Experts of a small language model: 9571 steps.
Below are experts of layer 6 (counted from 0) of a mixture-of-experts language model. Rows are named router (the router's row for the expert), up (a neuron's input weights, with its number), down (a neuron's output weights, with its number) and show model dimensions 0-127. Each number is 500 + 40 x the weight over its row's rms, rounded and kept within 0 to 999. Numbers have three digits each.
After each expert's rows: "gets" lists some tokens that make up at least twice as much of what it gets as of all text; "comes before" lists some tokens at least twice as common just after its tokens as in all text. This comes from a sample of Wikipedia text that the model never trained on. Tokens count by the router's weight.

# expert 174
router:485536452568528484541475472500449497484487553466479432504571533533492450568543450439489567497437446500566489467441464491536492494429483525541530573555470441463496479517553511519561403549477511449460510538546518574459507483522515503432483489583529458458482476483525457470467393501461501500438534544466551506513502469503531525490482486448529577478540497428468531508508519493523549518440
up0:505476551456508438462502530451438488455497501402416485423482555530473471459528548495490485443542522526475496556450436461496452480575456491514512555459513502523557534511442548447503460506534479522491523474513553537472500499535533557498497492529495489552455492481454466527434593548440501462454587505559460516525494539428577476576464504446486576573549510502503501480470474473545505484492
down0:485481409560560536537456576457456498502576485495514435423494522469471441456535396479519502433537588477567473491489513546527455554554512487493536535539487439549494540560497473468440480550560519451510527589464508517506524447521489504457523508466523517464458518560462537513515493550534495502485548526497511465554496457501522485457455497385512478485491434532483498532485512537474546520437
gets: "ing", "ion", "ment", "ure", " service", "ation"
comes before: ",", " of", ".", " and", " in", " for"

# expert 14
router:495503492478502505583508466441518470504465545494461503455433560470527488490459493579553509501493490551555550551541474452519467494510484490502484538436514509569530461456462462498505455470548543440514507501600548439508546431516505445547493552518495516500477562475468496496480528534562456570567403546479438420456483553486426549465458495506532460578486464529493527491480513462430554496462
up0:498528452449545449530502522436536518421486481486439411505516525466500528483435432524529471508518502464542578546518480496545465466555488470467482489482459502524608511510496576499524489522564538471561556474512493516508446479406522461507461536455488461507537488486398570526615507455497505486535532486493488477526492434530487514522517464495477454477482487567446487538518525531548550553409
down0:437490573610537543424465541491454494547474484502493519511510502466435543552506506536449537445495529507510533543471515477495548502484593465496427471516500578511462570498490535527462507507500482521479467498488549499484549511482513466495525494508443518398468428478574534531529431495544492570462508526525463506484413473479573550504553560449534567497443489433501495456453497465456474436507
gets: "9", "7", "0", "8", "4", "5"
comes before: " |", "%", ".", " km", " (", ")"

# expert 63
router:586550552489458452484481558492488485506520458473513502519455476519552580509532522494437485542405530472463472519481477453518523443456544488563428469490456498488557442511475488511497416531505479427513523513462474455550504485518483538525560499478487535606505501469555507477433544450415484495466519498474561485498534428537517481510517479486546486505554506538442422529559579587538492484547
up0:507482552577491530569448515545499494437535508541485506452553511489534504425556512502445435451482483533489489474504500449553492510499487535537508464489470479519511585486456457458531542509473507527569465521480440488561472498480448489484565549532482443553467480474468453436508430475443491495527562505484514521488512476518557572555500420435477594433435525561527571504491493496532489604538
down0:513450447459507500466481460481497492492540449493576467601549498542488524483456512438525562548505468571524494601501521496477522478441499483514475485471528510529473551560511511566494500474549526489517487519438530462456458426524544512509539493459494490401511557507485596499501491528532503450488433492538467539526506580524464455543442529511604477542520485425464510439469490478411518496447
gets: " to", " of", " on", " for", " the", " in"
comes before: " the", " be", " a", " \"", " his", " have"

# expert 229
router:487442484452503523525508472485485470512546498514526491494449465495534540507510530427558544494514483547497541485478494446525500469566530536545461538513526469441568449545567499488504540403485516532470548458535486551483497536498508531500451445493434496440412449475538562514479495520490476538496458494422576552550435552528514406543555547498516541444449420446548407487532445503519513482530
up0:499495472559515532465467521486485550529486435493534463473536537576554543516499497430476400491493515507533513534500523484540486462521404462550450473528520462542493496502507532515488541544582448470484451570486463512523493468461511564483433438430515587542512535530446548558560485483496478481509506565521493403472455472544499557496597495533494531497504532449540490531473472450409442490476
down0:473536505363508457483497427541497482495514543506516513509507480487490512548511494542499510505462474424441439449488472507522622487486531502559516493546407504522557489470502502474554518465598521539523493496481519490467428501525479478544534555517463481476472563526461458461484497467458460475506474452480442498536531573497434538602477566542543469525421517461558526516526491498498588517501
gets: " |", ";", " /", "\n   ", "н"
comes before: " ", "\n", " —", " 1", " 2", " ·"

# expert 193
router:489474425510511495527498465489496482439466543505519418452492473543495541510486485447445523472513522503602545479484509442480530549449515502510568582607459496523552475477485495508572437478573490467449458482573524533517475486557457553422529409514512468498509489481498458494423462462555540490453531488512491455511503478548482572495508422534542517417504523508506511463487513573546521518439
up0:513531483505597454537495489502524479431509496509563455495537505490536566549458483569477476499550552464433479463471552486442519484540452518481490489543460600447524487533465489498573537470524480491535469551467423439558458519512548482468464477437459464504568512477455535527485525501490481472470500483573429520506441466532461462488511525499532457437430513500455434545583507473545593496452
down0:555580522547496519579490441450555526526439479512481491427492511540519501531443516496451560464528477528443475538544436458527582501458564556522444543499518486457568521484547579577496479509429505479534472565511578467506515462436454484441517414492475526475460524542484521506511385488503547509505471528492504475464484482446502538519482465493534467542511528517546530475426527460500448479471
gets: "ation", "ion", "ations", "ions", "ing", "ement"
comes before: " of", ".", " to", ",", " with", " in"

# expert 45
router:492521470481556450542498568504518401526455564524407483492474528467493523561488511497489512543533520458564441566467546455497452490550506471515529496436468525549524571463509567564405511520502503479490472547545529482479464422527459511503431565482457476462487513492516544585515524494479478584468465450437477555530498544521556515446492529519548521453519453508436479536462440494487511525441
up0:473453511522498417469465524520521536507410522453409509500561432421527493540444529600513510481527478491516582491506558452494381485467544504483546549531469511490506578568512462467511462489445517474462566482502457492495450484549447477502428460480527476544529555566501527506551511449499519532520541510486454482452535544558551481533471490488570535528550507508558490536458496488449487522477
down0:516481545483567461508481473482508502501534517499533542500502466482481537448421506542584455570561460453504528511478504476528494557521539438496466522435501475457508515474480530542519456529449505487467454525419521445550525524443588483562527471503464472532490604456392504490506461481502480599482544482520515470431485490512484453472594517550497551449495555511441522494411529541516476488544
gets: " 0", " 1", " 2", " 3", " 4", " 6"
comes before: " |", "–", ".", ",", ";", "',"

# expert 85
router:474471521510551476526442576504491513465503531509552495519495458542490458496495565422430507482502456428527447463505449505493496448471485595427510538570549499515597561496484470563608462546490519468537510500512495434504514544412524521520552446550454457525509551501470486481461486458542503465528506549447466463488499539510523531470519485496549483510463510468520458472463517537520544596403
up0:481519480457523514507487461528427525535525438506492492534503506500506488519563503483468467529504492466490500540468507520579463561502582541482492571430454557444449474502576487462546523497455478525465552524523467445463503501443451510461507538474498503486508491526562465534524544495519497501546465569601481560430490534414487409506502489427608445493431551536497473509552515486458439480573
down0:474543431396472450549600519516500493510525517467498460432541494510461468520479507532503476502503472488503525519490489547500494475442552508487458527566549505502487633415470492453536495514397525485420492559576548445484506506435395532536480476551496493487513481562536519462519487530471479553515514444493526500525507481520423480528538535508505485491504464512535467529537555462510436494585
gets: " part", " time", " name", " years", " place", " father"
comes before: " of", ",", ".", " in", " to", " was"

# expert 96
router:551471536477544504438479458500561481438535423488460560425504452471479548503479503564530548476417464489544548459457516472423520469450490531491479521489504468468565422541486417522549567450493490541453486454543506525526497500522444535484520479540486486500448439457523561477448528474531472556508507540479518521518505519507502452569494565454580448510498444550534408444530462502454541516474
up0:455497554515463527497525447451539468529504437504546460547481484496524448487478490562406502488391532511524527455496480511463438511423493497495487470465459428462472495548526543487571544463459473532568518519388481480509471464461490543551520519496445550513558581446411552500533528486481502557491496460591477517553531491495545567513535513526538556544498503505490460459443505489489454555520
down0:463510471528519498619495510459505445494549490465470519453514472523559495535499441531453460522485467538470450532528485496516525558542611482485538545444474539459426535480449480480489433572505453466529572461469485433420392555550513572509454528540482480573511476489500523537532533513575484525528447444483493472454500446534514473502495506516479511516482550464539461461570512535477500479549
gets: " |", "|", ";", " December", " September", " October"
comes before: " 1", " 3", " 2", " 8", " 4", " 6"

# expert 125
router:504511478491471472451481417460534531451528502501467544534477449479493435477456532516442485527488453508423471547552518485534475513491555491552531457524448492538483540466500505520510450541524512559564457454534530560546565474575466531550468432503474594435479553475492487413502478439462508482534576611471495492476455491506507508453520430509487438492451540502535501544521473528448538582466
up0:519511547481484474527529518522508489511458499493480538524480433554551532541541533500503457574571511520502487473559465530456500539519513551514563576502394508503449486483546442408483462477498530513538478444478398474449512493534415527511522482542443547515427437552498515475520468393494542502493447504486456463457533541580514513546465473445492507512487561477484446512446482491590520533489
down0:530483512492458582482518550550519463459553495532448449428515426504437526470553538426464429509533525509545528506397498561540525489457502464542533461476525509459560521476523507528511517521570503476486514542532492529456468487412478496428478443525558474464484474582498492461532507509520495457447420548533476575530511538460510508552483506422517507525486552511494517535556456559427496435531
gets: "ed", "and", " would", "ly", "id", "aid"
comes before: " to", " be", " the", "ed", " in", " that"

# expert 8
router:508465433495521455467525547435581508465455543511466554476517481545505492536479510510451516537483522481476459464532457502447457539461508508464527505543477566541499496407485465474470568568517434534572452441593521507519470515463544468447531557496549459456526537431513471469426501546556569572503535482441497457496480503526518505487448546560501438530510553591511472496564502487455500460523
up0:547487521478453584446452538469522493523571593512542463555534475473487524509537480466446550483498548470535464432500495490447474523486512481461462531541476451498533462514457525464560435438477550503543476439502467505504434516525487525458498491476562544572450566436516573485550551518536542496546495484479546543487445441495539455489513568485565480516520517586452530451453440524456479503428
down0:502483535472446481452514506581533446578510511493517505451511497514495563477465618444519523530490509486539521524504503584507499546469458454505417425407461489498512563504541489480487443474447442502513492364505448514436513488502495472569488524552528519537526417483532524527560463428478492518535494529521464500544464536470516512495520470509487463510468549498555572532469495588479512480544
gets: "–", ".", ",", "-", " (", "/"
comes before: "1", "3", "2", "4", "0", "5"

# expert 210
router:456590539513537474524454462506455530494506571537480568551545542547471521532513520462553527546427459482452507501495518500502537504448441470487498541502516551533430454523447475447518482442554582553439554458518497502497432423518429527444531521526459446463482519467437443549521535532493526490489472481495475515481423467499518499463504515471426558474523523480618519560509528519437514463516
up0:450537472474532542498483527501501504473475497507489445490486496507456483614410531525559554486516469538530476528515436483458551482526518515550474472572438478526536523494463478540456468553583545442511483612483524499412499537510578463499512508441554526478486432459474490545517467497524492477446505427503521491520494609433491483500466530541531448523471506504512456449514479526542514441401
down0:433428473557503432490467571531488520427506436433513484542511497525508426502441544530419484435444475482511473556473560519496499480501492463488545485525446467473540559539522523384446510529531537487461493486532494518535477528442467548481502506535549524532510497525505455462516573463548573524559531535529492522450501500550395464495503478524402547520558503458557510508529475517512476520548
gets: "ay", "le", "on", "ar", "ark", "ow"
comes before: ",", " (", " and", "'s", "an", "\""

# expert 31
router:503521564491517532495484487469462572563502514502448499544536482492449472517554508450495516543450460501507547502460521510545472503574478516555429505513513506527436425470428460408540534438551517507457539479532513539518549480560445483493497581523450426588572521483537443532566537520445468515503477517523454510514473472459540509525505527460476524504531521433483555540462463559527453482389
up0:491448475510453575513471518515489465602498430443517505499520465403536548501544516484471547507467486506479454553512464443497459498505415519513440546478457459491516514539473484498518517464570453461540479580521503523530461521538538464455418491498478463520502454474498505516545509570498479579470486413495515535527470510574532505460491439529523627559555523491479503467487453556550519432504
down0:523502513469495446517524480480457478447492578506537536603490494516478506529444511510531438517524550458503496410445489504541486524505554496507495445513482542524387435455532536553537483441485488520455549505555497538517532394496490465479540515526540462528475464471514471547494515420502460434536456574482501511516493503464429573562543611482525507439481525491485532570476474513441497542483
gets: "er", "el", "ton", "man", "son", "on"
comes before: ",", " (", "'s", " and", " was", ";"

# expert 208
router:492492444513524456515476523554460437492483485458540475491563528588586459534467513509441485516431420550521491495557448453490528492552491532500510531500556561506504442552456467471507501426505438530560570504540478497481511492528504528592475469531531552436523463584528566499467486521518495504525485519501436472509518554495452424415546495555491530555457514415452523464531499496507484445540
up0:450457484589496458444495559522542499529507496526528532410474544479470485570485506477493567454463562506463504493498462482507544445534463444479586539501469568521505498522523545600480474519449457481471524435529431502531479477512425541499501477560471506480553431509457460421509478486429514542508532508526544490550614532484555536444475494488505448464486505478474583508472544499509477440515
down0:500552496486485545488488464394446494567405474488473477512485481463465478447558487581509471512525507585469497445432560514477504491474481559466523471504549484534489470502419503501544449435507566495565548530452533459461520494528503434549500503518493536543523468539508526482413462495514529502537607516504491532496500588492414469526571458502556507438497479483527512485545512519574490439497
gets: "°", ":", "′", "″", "\n", "-"
comes before: ":", " /", "-", "W", "N", " UTC"

# expert 195
router:524544502552441489501527533490461598499492451494462450527601445535459524523545520432509523512511498451428448489515501483517463544532538465517448543542523486407606493479476491526469505474531484490582480522463458499564487459546529497554528468549506625531498461454543480464539492433485507441476500555515473458529511505454495467459472442513568523500528491581489480515486516452482523525577
up0:588555543466562483458490556530516501502520473511504464519430415492486553525524496457538503468486509472544440433534480551483462548474428541483461470494532492534546540444499473593482464499532543517502479519484529447505477555447497412499507489482514498473477439514535612509537552539460466589426539517468534513472539484451486517536581458500457529476458522553539470536422456518489547471468
down0:475608521437467441498524529541487508513533489547477407516458458554474490521478512475559499508503511477500503506465465505466506572431430454480441514445566508505488442479499529516443543440521535505551539504560469548528491562523508494539472509523601517502505461460477434476435532459441574464444516424497517521497593472496551506466464519496515507473548549485452451453543493582544508533543
gets: " that", " from", " after", " in", " when", " before"
comes before: " the", " he", " his", " it", " a", " they"

# expert 218
router:545437452464453537436483481461476506521469490479532481399458503493510446447456540485546558471529418482554565578527546483442516474518546521565508451458477493510500496497525566583542475481515464540555490503544527479566517496508448495518475479429540467458536554507484515527449479456546452497472449505471534487442541510430507559460499533575527402573513491518530539454529535462461462518485
up0:582527490499509516403534440484461533564522455494487451466565509505529556542485487533481529395464456508502476544458475496473485524480509492491516550464479481481474440546489533459472518490543553492565526533494475533389534446472462465460563527497387543522461482594473502422507498554600529510488497518522547498464547538529475532532480480459564495482426451496480558496544477499511495479464
down0:487562453441562517529586525511514412495530504536500595471532553431471496459501524460467568469524466568502523545530543528474565533483548520540490442522531478487525437417482532443526469478531536460478446481471447537507461447553480509467471477468497481539519519442481501488473433502567445503505537469465525489563503517421516492481522468440537461458535429481572545553563524511524531485438
gets: "0", "1", "s", "5", "2", "6"
comes before: ")", ".", " \"", "–", ");", "/"

# expert 132
router:546464458490486453520522448499527480541525508442468479491503502444569474530477521552517543465459538517512488544569541474539512477553403572471493502466486526570575453477496495518493510407494493551443492481499564550448485470460535443517520470477483512449573537474524578533472539522500537575554493501452492539473552545408500474426510484558462449549405483513484541495546522456475529473446
up0:469483553544516454501497493443458567584570443449419478505521414518536508501482597574508510483526532483489511446564594502600453458475404463411593508497544489539447514473494526478518562436452480468528438544418508513499470515491501509501553540511498506501509506441497494521460553508560496515520484492542474515490479500510523484471480516471491483530475473541554552516495466448533472536482
down0:509487482494548550547480460529508458452428532460425477561456500519489477533516509540496444541512489501489530544392586456550459507500532514577492511541525470583512546516491468513498504551420505511456424461450572478518473498533517491544537558508541510473578506485440559459452506494518524502440550491490426477458476480450550483529465443532466480508484484521447584574483523529409501487474
gets: "2", " (", "1", "7", "3", "8"
comes before: "°", "′", ")", ".", "}", " km"

# expert 50
router:479520507586419530484527514493443514510481552527491544583569493488553532509526539484439496486463516431534551476468531455568572475564522516494474495489503549520433502434474438518509516498489567499445469456510530538479405479581523513481461452575448501462542524555535450484494498497509550473452482444557526477501479510465454525491553567593504540473503562455525465447460432511517466524483
up0:532560484551568514550462420501427536507536497524436477500487515494564559448437450464456488446503529472493515439489494539515473514462498496542438592488443483495541479537518515484464498486480413417438556549522416477485551510518518523525466529515515439542546517530445477550474528524512549550523495507580515548565512508432426487487504496485477501467469468485493580508538508577476543471430
down0:571495499502446488546541443492459496575478523484509488528487532484561492496488491440485580433514501525486478501458522526496467480437462532509488444521413460489541497535500535574525466452544521471500468536435519561525529509526471469559570450468537468534534521518477488496501531463432480478423517507450543441521477536540511419446510572510585487524523492546465414467499464547599486433572
gets: "a", "i", "o", "us", "ia", "is"
comes before: " (", ",", "\"", " de", " is", " ="

# expert 163
router:461514533584531532499458419553513490490469545513545528472534457532573460492420499484460543442528467472478519523466414438521472518559529480509483413537525463442521516537462460549420462476524427446513476522498528514560542502524522520529458548517542474477499530602531491468491478528535534516484515513450449500522471499454523544477496549517507418439577471441480587508497467429507482475552
up0:505496514463557520525482508518510482494535516585486460521527462513554554506512505512432496497400484589442472456453453563518462491559512528479560464479543528517520524510431548532501476506539551433551523543550491478559468470610533497527484475527474498469493559546461530515421469479480481455461523449443492532433502454460493456463564578419507461512527495423538453530559549497504456513483
down0:514461482537512526513577500387488492447569467525501460521511473527515479565523447471496452557577482491471458539645470579522543485530524506524552533465491439542455474440488518488469491421526508474420468565457493454440476508474533556511475462485554469494435472509557469575544554422504540495492538488556488511539448547496520538491509490517511461504481462483509514474470528513509501425511
gets: "\n", "te", "de", "re", "ri", "che"
comes before: "-", "|", "==", "=", "===", "In"

# expert 15
router:507495435541472443500490542553438574431522406502552502493534486485530546533524494409515569504508478537445533545546508425462531476477453548542460482540485516488544442479520546442513509531527509557543510532464496559535487462513445443527531510484513557502422562424515502505494479498546520438513566500567486455601474422479489514521472455513535507491494553519442468498567506487561501473542
up0:536511575548525543490560500461431514517501543451535535515521522501519519429530472529514537487487527567497513582500473487469524445477516564512521455461482485477483539508531472464473512503542487470521523545474504494606459533458548474515462502491532527531524525494428519471538533462528563356472504519433457437537513586494542521427463428445510421537524438544504472581491509505562476500519
down0:516514429487635534441535537447569479556485494477545468503506512460524464531527492475497444463529516475508519479542525428597523528503572494448434466445447483456508460527489524478513438482472509463494458514574502459477518470509449543545552451470525505442546496538569488473518480471452479547525551424560514573485494487545490545515435544529516523435568559457527468506516486439466505493481
gets: " and", ",", " or", " but", " &", " while"
comes before: " the", " a", " and", " was", " other", " it"

# expert 246
router:493515501467521488510494578532558495552529539491479474465505545413473511497480540450491495479490550537578543583492496470442565560486484495479447541489432437484509489537520512569500462447521395528498469510548548469455483460580488467449460532463504519526532522492460554572506495516464422559437442460476507535535546529451553512488466514581534427492531480528441523470542456461513542507447
up0:530505486485542424539482564433558477442504481484496421490488431545505438504509485511548543446564508550495568553468528505530455510502468569524533484442517512500582475506497437504502527456512423452538547509529501391519511547510560442537499494455488499577504525536421549527529582465504457481504477536459458457527503494493504489552482485491583477559516486557511398460523522515502488534469
down0:520424510503487489601499509489506529516538482414512561519503489455454500509577492443474483486486501545530483475523494456567457441520507522507488480520572513525383495557504544464521535495445554544473483593505492518402546573465554582396468525553506484512521477540503458463507495453524454483449541458532554573480485514473493489476485508473507538505478477443485511445526423565504478479493
gets: " 1", " 2", " 3", " 4", " 6", " 5"
comes before: "–", " |", ",", "th", ":", ")"

# expert 146
router:417534553477514570455518460471491465537491551498482552548471542500400536475491489484531511526472483456475546515461524493503492489508493582497551556458563557546471488529444486475479479459494534510517452505588494503564519478505523469449452506528518490493500526457525456474525588524460466496556535516548463510526431462510527515597483496553433542467432571458581429549493510491412497472443
up0:444365518516458513542539460536542478555477497446449505459519586539487468483537501471464549452462496479504449527520540482564506516576485512486522473470475451532482566518473494521472554539477505506440532454536463479544558526432489519542529603544527554468532540493451493535491512492456592542454492489517452458473509523530459435496536435439481514503439514485467485494538520579557530437486
down0:464526501532510527511502490571584502508453480470470515437512479581559542508541553465541458536478439492508492490498486520473472491455439527475458524545527469564483491433549528493532470444469500538549483586542523464489532457452480472440495480438517446461508534520601504484414411477570488525540578480528478510477503511475458601468475451518469410469521463510466537540529469525567508525509
gets: "ull", "oll", "ann", "a", " Hill", "ton"
comes before: ",", " |", "a", " (", "'s", "i"

# expert 52
router:502456475482515436534484480482506526520506485502514489511509438519524483454540495519499474472495527531463499510520499478494523464573459469485472480517499388469539504507535537486563558549538424487535465453493533469561513490572568474474493429532457486573465532597435445471485510571541480552562456473496488468564607523529438547492542491513547538454543411486446457554573493513444468473520
up0:520468513510459531547558535512477417470591489442454502481480483531505480480545512535557554544512448456509524556488568447482518538504485443468457547521471528561547515473442473473469555516522448536509497576588521551456419469489462563510486463530539524530494513449437556517544526477483465480504477446473510523470493475466438557486482459565480422462483471527420491513472482583520473511408
down0:468604444544494462519515496461480511469445521415535468514563514505442504494493516504463492438463515450473530452525514518602492455491464515532534505557500494485523489521482483539471503525485494479538506454488482535618579512470515523517499505489538498572430464478547529537457498472461572468557481486435534517538449515550441396482514510461449532550540564485518481488525533485390489437549
gets: "\n", "\n\n", " \"", "|---|---|---|---", "—", "Note"
comes before: "\n", "|", "==", "The", "-", "In"

# expert 231
router:475450519447454524512493438460560488497509519497483503531542483569469538571438542497471466494469513465459540509497411475556456520511512557503561553439449471532526485522540439532515445484525563455518463466570494493515471518496542521511488506466444570460586456436437483473541467388491514448473537516435487494506500562515513471505535463534577508456441506545503550542445534574528539513545
up0:496502420505486471524481551517416459494537511488471452494514494531549559505547549463486488510473486495535551517498505503493498477521518444461454480577511550491493484485577523509537539417576493419474474489458448559470493488524493562444491500503431444539564472402493454532525465505557489497485423502503583455579576550484574498473468468435574536497473545517470524570521478484538443508506
down0:455429568523488512571529481516510524496492555495487497458439521531469467481491539562504533547441513501548479467517521432513484486530573550508483498447483464473541490519519520510427474539428488572513532474403528540526482525566479464485466520523541512451505555455559494464565529416483569458489566549473466471461479451462491478452507441546463470497465479446485610587480484477515461569512
gets: "ed", "ated", "ted", " known", " used", " made"
comes before: " by", " to", " in", " the", " as", " a"

# expert 22
router:498552507557433584596531495413563494526477586478447449494491547524472459524496523537477544533533469457513499568485537406498491464514506515505449490462533470597494466435450516522470446487525536465425464505572559569512498482499497459520474490502479449506518522495489515507466473475551505606497469497428477500483548542484470530483428529500519411527540454537482517552504539495446534493487
up0:452503563510479521508527551516502538429554489510454485493494450457503487423488545523433503520438488485428478503555437487451515513552579487536506542505572477516555463483517494439529453489497553432522535448541490433457443506555487514482504503502483486583533464568486511570495477451461496507525498471494497485432549425559544466480529535479485381496540438475493448558506547531579492474545
down0:549533500492439502536497497452477478454451561532489573547425462490539426536545511549565511522562563495434507490460500466446497509481490507503439478473587511527517406546540494504526535499570522458457471534489565458497493473513570492463488482537546532503476545532466594451506442458469523463437455447560465492546484521514467473470525490497509564462576520481444457514481545430549474453528
gets: "0", "1", "3", "5", "6", "2"
comes before: " |", ".", " (", ")", " km", ";"

# expert 80
router:478496431487462577474537525524501485448499400472450506534524513482578519550446511492451554561569469496494501545547481502450599433495546499517512452531498524489530484435566514527472495550500534490478493512471526547504538480433444492504495503505471552530495476471442476493537499441553468453493478588492514533543427506531557500428439447557502450483562521517427536510488429496461581501546
up0:492506548526515544408491529555471502480440516529540504446556465525529547491506492427471425450468458507455504481527468536499457528454475389482504496490503446539546520553521525584527475577519450512520477528500528439479544459399429478497504456444508556428535460557440520554502515511536455527477536489489503518487543508453416516500535479505465509472529463529583544524571489484504577533516
down0:467496505586554479557486459509468497487503497494485474479544530484469475522466521479464460464505511541528511515520514500484496498551466463533644571499510482483549493458481487538508480502510530540447568505493421487580468439468490482563470530505399417449485509597477484461519477537526461548555518485546509517510531458565567544527563422496447495425495468474454517484434465510478533426535
gets: " and", " met", " but", " or", " Met", " is"
comes before: " the", " a", " in", " by", "al", " be"

# expert 171
router:545532582450557555451574530494514477532478535531506468570479516529464489425486505500467447555519587466489507487450501538493500545518552431523485504517549553563493485415487499482473488550556529501470547451517508449444546481461547532461495519478550502396462533543448438445479513464515504540469541474498464546426518477516492546507430553488480486489466476528553411451485479444435518511540
up0:485478462574453509495571408543543539487484457572613463462514456478545522451522480502582416519542507518533521473482388512489492561514523528450469483520558501488538513508499515521483457547515414444494472495508460448507454529476523532533515500476511443512526499517498556486543531410546489453455490450445490514474509468540485495368506518520509508558504436533485506501539534526448503531534
down0:506550574468494477454443545469567536489472484533502529514531520467480506452422540460458540573505495531473477513521541500427484450465587498507423521477462622526544548466519461507529473563521568473478471465450523479529533374495506536492433528518511562500434575569477496450461509562486485499529463480494506513547473502437504421535454479509540501533496515502515525505498537423477488494482
gets: "ag", "ub", "ug", "og", "ig", "ob"
comes before: "|", "a", "s", "u", "e", "ar"

# expert 36
router:513529533585559435490446493526431507510483519502516458425517559586483482527490525478509540571454504543563498438420546483511508522504496529540525578515471510458460469420522449535571450467482497500531501476480507495445480501497429475472564529441444415540451493500523482504484459526497527430424534486494505462510504466483492560537509514475558550496516484481535565473502442599526494558431
up0:520463514630581499481538459425485444512537488550549475509439502498451442506493505567545508531557505522503485500488505510427507515530462423420531532525523498480447476422464485493529554515482497520501546521449376453517438466527448498540536482493491515547472515522482517491497563434470559450458457520468537459519523446473432504538517460518497480516479523566466484510567550504581505541481
down0:445513475540407562527556495482518503504487494429484566498526490494555565559515469491504514479551513542481591551465513438406517555457485496511481512479488526519463579500470492462522508570468553472420466568549569528498403514534506440503424466564470480449472446495533458474524485504472551512440505533499538538450478510484488506556524489459429552493538494493453514480500557456491564452494
gets: "or", "er", "ors", "ers", "ation", "ion"
comes before: " of", ",", " and", ".", " in", " ("

# expert 237
router:511428537535522527554480536477449488506527532459487509432466476518523512563512452505485517525480469561490495494507447464483512472548524483522519541418495478458531425537580516482517546439503575513463489530545435546504457552513452547436513499461483521501386484450593579560440499498514477519485514499462567581541455521510506428497489556471535489486519432504535412440495459545516542505501
up0:459502455458568449574492467377540476514496527526487477500476476556523475490522471498530434457527518528496531545495497525470472452577491483544492539477508557457514517492512476450556487499499487474579515448534403473523580474441463537543471453525484551477512588472548420440514480516529520508523415453530507516463451546434541459460483474561457522487445516522485515521520562527565438508539
down0:533476450602519464544441502506522564462563506477538410458506385496546459504542529451463463490547472446515446476511507499513466468506421514528514435521488463424548529556470439518559539516522520476504516467451501523480482524495469552506484495492500453536468539572535497452461536520525528542529460487457566529449487521461472521504566525537454567408462547514461519501475533509593541522506
gets: " |", ";", " /", "|---|---|---|", " Bronze", "%;"
comes before: " ", " 0", " 1", " 2", " 3", "\n"

# expert 197
router:573534489508524448579538568465503482511492515521413489448487537446530552555442547521418453454503519544542459561564525456447537517521490449503475513446471483467473468545483563533450526469470508506541472533488508502481413518482554487489442479396500497484452511500473525569501517490539464601488471450512489487493595524514499521463487534556544490454537451501504470438498454530501537550426
up0:502430474477512467531439462489524504534492531490475505491498462479540494446555573448440461490525489475435511451495455475501545472575553457433530518472592443516580564498509522456449431568460494584489482435471523474478456550488507477481472438513465492531488473533494524539522434526529481513552524523519499483461517552492489547562477537597480557414459511549553458557487542546558478471485
down0:504516521468496496516463499596493490471518559472501513471541531474495520540466514473464541492432505485596532527502530510524456536438509466467509594441510487509567438501553523513471526486468505494504525513497601485416427451479508425527476500444508443391480524513446553460511415525514504578523487472586490559506545503523556526521452513518538444451454484521567493465433501543497501458483
gets: " 0", " 1", " 2", " 3", " 4", " 5"
comes before: " |", ";", ".", "–", "|", ":"